Experts of a small language model: 32 experts in each of 7 layers, a variant of Muon for the experts.
Below are experts of layer 4 (counted from 0) of a mixture-of-experts language model. Rows are named router (the router's row for the expert), up (a neuron's input weights, with its number), down (a neuron's output weights, with its number) and show model dimensions 128-255. Each number is 500 + 50 x the weight over its row's rms, rounded and kept within 0 to 999. Numbers have three digits each.
After each expert's rows: a language model's description of what the expert responds to; "mostly gets" lists some tokens that are sent to it at least half of the time. This comes from a sample of Wikipedia text that the model never trained on.

# expert 8
router:523491472519430512553442489482491559526466558505577493532450563531492457450528583405468567513511445503489522515572476491469486520505476546531482422571512484439518484537451607539516584525406549361522422568497500507495558584500455462485583562443488518471502477524563492542461570480561538562531444507607551441507512547387443502559486488451497430501551409485562362525412590463406453514431
up8:570509492558452462487514436552532592561500484480533510470419454423557456517566491351592542471418461583563566426515521471469507531488626513484471582529525531402488441517498479574491461566511500498480530461499582485520460618470443646500531461441506470521489511427512623457489554472504438548511505546543542494493438544539578502532477479569434511436520520472444456434473483553501473530535
down8:497474467517493441487555429508517483409495613425589466444473538479507493500434480452489551528481403532596482506489507499464435482548442525593498434511437493473516437516501456412571508482624621532449466452448535528458512463432445501472512486480530573511520463472470549488565461446428496484455460377595503431452492547630487493520599506504518481492554596509492481508536562438444451451591
Pipes, colons, single digits and month names in infobox lists and stat tables, e.g. Elevation:, Attendance |, 6 ft 8.
mostly gets: " July", " October", " September", " June", " January", " November"

# expert 14
router:559553529474486454505542539428449415499437549576522492454566415486572402441685528469552490528524456488404484519493532456595465542494516511403502438583482517480560558427491553525504470524540562527519505565455561527528452449547455554464471571527500550502488575523606369525416536480447529601437524522551512472468470472474556473502549506508448462556555530475510461480453592476592521468540
up2:497523514541524444446502469515426482490492496572594543457542454503543421510589461495593495450412368458474454562549484494448484509482542555565547499476465506461497523491479501500534438474556458442436537451477525502441544546575447510487552547489438447511487553543483442508394530501510547549560549480463604509548484569504509491558540530458496541603524459488475572515346550472611433545524
down2:400455510497588550485446534624455562491494517558468494510453492501463470518442483544411472416482569482530546448540549553613473537463504550520526521499442475543496481450547476555586504454511514493497448463567467489514494555487491444536451457451508556562517409487521507499520524519496430488406422530500453479492553399467472530475467511511498538471429451474515512462500463519513563584456
Month names and first-name pieces in birth dates and credits, after born or Born:, e.g. born 31 December, Born: August 14.
mostly gets: " June", " September", " July", " October", " January", " April"

# expert 30
router:439451556425582481481532528489508513529555450542436506493518469592489471507506439507512524497443491514522539512505377542432513501491536509487551503452498463605455476496496571534582570492517511471482540530492484467514458557473554532442433522459477550448566574443464515592587474489482551541526475462515476575522474507456551480361478437510484497474429479535568465498380516498468463469460
up2:447486527333562617533532435480510448405505491474398541491515482529511463548452497519500486528499597417449520410560510477481452513536490517642464472494518494503519503512512535467494542490504502410515455477505534477522500560527538592450498537431472442520452532501473512439519596436501501357527483540452441564508462610393531488511419463520471531464473436612483499513471520483474477518516
down2:589482491420623495410630424614584546558487570534466498464586497509552479447504460511518493496488552479413480451452483560434482556485512409572501495555496478462487469517459504435502519434502458502489487479468470555505480548489473513505483530492462484409514444520494478451507598506592524557457472617468533495431538523519437414566550536571455447507454478437404483508504427443525552484516
Sports words and scores in match tables and career text, such as League, Cup, season, team, relegated, yards.
mostly gets: " Cup", " football", " League", " team", " club", " league"

# expert 27
router:524480458563469412488522513424457445574526565568522505565556556490483523460456489469497512480462530421450585510543536515447483493560552583564431438459511499525521511467434489532521425483517418368500530542539464528542534521467470622496490542509405569418510488456597517502509541475513580490420468430605515553517549508491464455451541489473441426511525513494381501464537564559433458479561
up2:495447480562486549467572407507567470505465515482417441530452482489522546590543421546561454520526500530565479401526529412494530472528497532421496520560421467471521541440445542398411412503521505443496541534439553522552493440515390512502445425467596549457499467503477516506482465574537475513430584441532485557588492489450548471492615394485471445476508398427560603552479569338503488556545
down2:495480406588512485468485426555479537483459456483502483461419508517604566538500477491508498572511437533545484565413505450438509516429533457483527556519474469535515487408574519493376556608538451568541558486523499466463513532539474561555529505553535442502474553456522558550491534458470399525418442584455479553481388537481448496506499480456500536558421495504483520554485522497490539487532
Last letters or syllables of foreign names and words, often Slavic, South Asian or Dutch, such as Aziz, Noorda, Žitňanský.
mostly gets: "ka", "v", "ko", "j", "ya", "ki"

# expert 25
router:414469448564392507494539533469444464607560451574544551550469576546456517585475403460615520543451510515446578458508491532511614419518423553603488493518461478489483486560489538524421546443560507372447570457484516558515477556544513530556452551351554482514581405563565546484515562459506544452426500484502503422426541540454490556464501463527545443507522495504470480494482460471603474545509
up2:581470598457538457471476556458448427452464507481531470477472479383494405534547493454554566500474455462500419513424458468501596425468449443457515530466520515469531604455525513497422524457494601554548518565505497478454544521475609422470471522426490550499503485589591485442457433521522501513439461496547489556487612530440456472549444568548506610579395521393531590529399511478499438473429
down2:469480519593590445534563516481559503504489498515504622534507605529499446428592519512410464504493598485474501505501528480425523444452520508584485487456512564494501497446554506448453546590480423503494515602415515559469469515517572453515487442521517535433547526449492579532526537568482486411582459549477611521495508465529437485592492555546472429462500492505529369440524474482584528478473
Short lowercase pieces like ti, si, ci, di inside words (coali-ti-on, subop-ti-mal) and in foreign names, plus LaTeX symbols.
mostly gets: "si", "ti", "ci", "li", "gi", "ici"

# expert 9
router:429400408464564451552548487579446435534559500543539483542499548529488507479467529421527566552419505541411570427501467501511558457541444494554540451430526461558418484402472487482424492508518454429553478483531551457429491569481554554415459475506454486483475456499541514554528472609546547492389334477578480492511471455454528532479516524464448400522510484479476455442510460473448465506498
up2:512511543608523460510491500517580491575539481503434512512494569542485394476395435539547576427485509531453560566477508540415448462386464534498411441507470523414503445425507459602432570477543456512500504489454404529494537549519383597535592539558400528460496576522517573535603555475564437493445547503504557548493487453528538511510475455456483477459510498580396490475519464545425571521501
down2:553454529541515501475571472416501514400465566541433503530513534536492542558527488461431473474463521465514395579442569467431572560483472464452500502622540495485593566504454491557538448482464452514570528527515496532524613462496449634574462556545366463516502603559430527463425529494524524514558550458553555525489405505447457512398534527575456483535516537491471451421518512510563519555616
First lowercase piece of concrete nouns or adjectives after a or the, plus unit symbols, such as g, bl, bra, gl, kg, mm.
mostly gets: " g", " m", " kg", " h", " bar", " br"

# expert 24
router:526491547460426480443434435465573528475420551504488476545546404447553566520442430523472491474528498565478455423482441600474507554558529496533471431508597530535527508463472477510495572526478434482502550446414465588595525483461478578517482494575437494436558464484462529521494506509536461458518465467477428490476603600493485442497422465546571496458496473546531410458403530502477497438573
up2:561446395544446448428471580477431551532478511553500615495444554498619533485472486463571504506573573422522558460487537522506554475507491580491521503431615525542450459445504532531527516471567446559607390497628484474515486569427493551493521476438432484557548487492595402539455502502513393558551481632462513511537432507459564565463566554453449462508522545445414463533520495494390499424511
down2:511493544580486456467535475448430391524549540488436547460450522456417581530461489567487474539503544564489543530537502528487452483571466577488527495458479544493527521474489553561610530471445514508509451507420489461529474587505582463437461549461496456505506466559606526548489509468444489582509508563420439479393473549528506599533566525424485548604456581414477389489472511508512576534576
Verbs and their -ed, -ted or -ing endings after was, had or he in narrative prose, such as known, made, relocated, defeated.
mostly gets: " known", "ted", " made", " used", " became", " won"

# expert 28
router:541543525574505546511420349541511581456526494468487467542520393441566457500428517486507506438470602553493467494444423518494559476417513460451518540666518504554497590465477475441499474510563527507484496500483597490429483438532403522519496516549527413510414577491478515435505564562518623507532510441470549520480458433522536506464491483399554501502460461504577540507528574403519485510484
up2:508491470433466501465536574493592570529461540450498419544438583493522417465374568490553498541455598453541512514544442482565511492542455564450539608501493552432499553408507508491439417426503450582512569539459539510550488442520424596462464496564520426551481483459483476491463570482471510524496428464452464465558476465552483400383514492466525489471537511552519572448579529471507559504519
down2:513626509441544488536479536480424487371430476461478551502653479512607432500511562465466532515480479582477498532478521541505434523520598496435517558560530630413432532418541450407519515475542526444483527466561496499520514440526400406454502474461511415460452537533540524478479472573493488574451558433539505585475467527510580530501434559578501520500454473528492581484505456552525438548534
Capitalized first pieces of proper names, especially foreign surnames and places: Le, De, Sch, Cl, Mor, as in Dehaene, Liège.
mostly gets: " Le", " Sch", " Co", " De", " Du", " Lu"

# expert 29
router:503599477529421492444506486575501539626516498500427490506547463589510524518552474563468483533430588504480479475531487571528527523549476496559496538487566467607470485533470498535533581455496530526495531599463428467504449592490531423464504407500512421527485597494456471513591544467500495440508405534422433487538514523370546498506516482439539454518517492531480424545351501479535588437504
up2:501551553485487476470504484550604498539478391474422477499456496490436551565517503482640470569427497502477506474520471520485606608547480440504486474536540481455544549568579544474426520534503500489529480554467497503583475563569456600478477421517525528465485500450461530518491537452489426564549434456497351503452527464473425583451481474487502474400521557534501504457516629626569556587484
down2:475508581477490391550428497529478473513420558481477528520653567472551521463624522387484446503531467577526542481491523497453533468546516557356514428448429490496530559439508500482423538565440547453455513555460488506482512499533503571400542576405501509559530489536572476441442510528539531506448582509512581526505531437493537528490410468433488426520548401392532497463612480565499376506470
Cells and headers in results, election and sports tables, e.g. Rank, Candidate, %, votes, year cells like | 2001 |.
mostly gets: "%", " MPC", " Awards", " election", " votes", " 2022"

# expert 6
router:491422552478474470541532476481502409535513495573560529451446493512492588540465466469484522497476572447489517564505555422480452520399562474464535471535494513540505476461476578426395468576565438459490566466456515568514538593627500588527534462413489502545525453549554456566455458452564514479518512558569439580516571472448510449473549466513502437526530575486443517460453516528496534471571
up2:470404546499580480526539515540478500569542527457604488498488544514505528535477431487526490555535542482397453611442523561440410582425453437429538397456461499599479469498510543458477609599598518460451390526412505495434474530495424464518571586428490424450459524463420470458505532436492567530544471561514559458499487368462532511518491587379528474595485453531483483475428526567515472412507
down2:434481414554505434559478496573545475417463508525491520444554483444470483464526463539565496574465543579474514532533524429494531569551529540514462476424496545495473474520501614528416563507560538468407475366548555469545485506601550486461435469440489501549435497491429467495408472377467541512552437499427490642567478513473482464488536406472493461564460498438581531536471434562497497501485
Root pieces inside longer English words, often after prefixes like inter-, re-, un-, such as force, win, form, eg, res.
mostly gets: "rib", "fer", "mit", "vis", "ici", "rec"

# expert 3
router:486580464424467481517519426440504575465580549471550503536560408467556387523454525501535512450520640541538554498442441487516462512399516434522475426529497502576476551357445447449468538527504542499526484532459495495447441523386432509440471473512471481497417512504531441533555501467485530530435548466568514550489503565559513503499455482509644512500445575470450518540563529516519542570558
up2:475474455452574489540428537463595515555531480475562508497429527451517412564405508481579512439551446465510550418505578498570454450404504464477458497543587522570535473432467448458514481555476560507504566551552418626472475447497465469564489524577503522479469559509538554569569513464498470482455480469525513516502540406538476470523550540535521459550522650530496440522570464498367474451383
down2:496546437396536561615527484559530491486586425372430468539505483575524555444445525416480474550492523500402546495485486467501595524417432426525559540549540443495563511519575540559456493528489476508495467552460425593475515468469466431467551446447493519555528553532540424564576456550456506471488549448434477498450491544502550540548568502552479452487431508475444488417516548443547543413507
First capitalized piece of a word at sentence, list or table-cell start, often after a colon or pipe, such as Ac, Th, Cha, Matt.
mostly gets: " No", " Ed", " St", "La", " Ta", " Cl"

# expert 0
router:527569600527468394484505417512462493469473577500522403486602351485518466444518442544508477485458537507368473547496375430544504559479514434491546446592563448590483593460453516527538441436547535508462525578464571511530467520505454617497492516503515390456502579447550470442458499520512538478454548456538570437487487501498426431467443431432494460531557489514488526570417556465628563476522
up2:531617484528545493475502502566462472474362524496523544621543541506455525503588453554547440587414442507434464462556490533574580544520505489421577497395475552478351468529536513398485464405652451559435487565494518520503474421519530430462489498457570557550515468559474504528502531470508347520534502448515490505552470446553490545505485519478472497523527504490537404399472549369516548542543
down2:446500426518507511544437401496545475470516582569508614442530506470493596517535480491461471569459491529561557477432461473530607484608461492485458510428464530450494507537544568480432557385441522483613491453483460509449496577527481496454562514558455489482563511547484611575526516497501524584531486504511446433378623521455453546497416499567487513520558442447534536489434491495443470522420
First names and later pieces of Western personal names in credits, lists and prose, such as John, Jeff, Phil, Wilson.
mostly gets: " John", " Jones", " Alex", " James", " David", " Michael"

# expert 12
router:480428507441412563527469516463527446536488555515468415538506536500479466513528499481548480498515547539474554553481372465581540534530433527513540533486550506570478444581490604497487517510537509443516431610463523458493445534471496491506539573485477530454435455568540476517435615494532496590402441440566408526585490522591498498456481452568457495523582525422447479466519474534473532447524
up2:405466533569540512608545477494586556541436513497489519530453505542403479508501537550489463498571491569412564457491497439508513493579506479485434502512532502523525564377537424572446473540458425499487499526464429567539540469544448610442506572466438412519474512541447422503587563611517630501522546554502464512477556552623411474558526512460473406598518573484523464371524467496437530441498
down2:418435482441441473586510436556512502511417579515532453458527525562579413602562429413443427406546524540520427550493481552486542498472521481460476565502473508515524525570499458533543434520507516497409456448594484507567500499513453558548504607390561520711541523534535478525588550540434444561475504462459504557529471566454508469479428517480522444594415657428472438445557463538483478476512
Suffixes and abstract words in academic or technical prose, such as -ical, -ism, -ation, -ive, development, social, research.
mostly gets: "ical", "ism", " development", "ful", " social", " research"

# expert 11
router:523453546495602517439530515530428447494423493629601492541484518434511437433593559502477535492498421528513476545549479409628565509481548526553581499489493534443490516540525467427462481421562524478488462556447537457496455534557454517440455490486477553568558588515462486447550557526529484617398467555492495515607558463491500433498474501548532534490584470602594408570551505436469444486492
up2:496494439492466455458527500484590475461516534472625476542459566453482558579459553560503574481511475481536531536449543435512571465497537457434525620482530484499559459472514575511529517486556479508504480428550440553503604484440542426472424499470402443501503464488513486419504507489517518527468486417520409447470495566503518539543599480541517521454594526467527485515414575588520478452515
down2:436413554504560462483478473447507534580538521402548497449536592476494495425489490532466563529615445520590447490580433541545528496513435506467543486643559430457452555512509515644582514492568517545422510495510526477512430423487584493459513494418520554470559506545497428480499629593571528474376527445535502547454481584457537510567565544456581480490528527448592526503475460520513464492473
Commas, semicolons and parentheses closing a name, title or clause in biographies and lists, e.g. cryptographer, mathematician; also Cyrillic and CJK byte pieces.
mostly gets: ",", "а", ")", "н"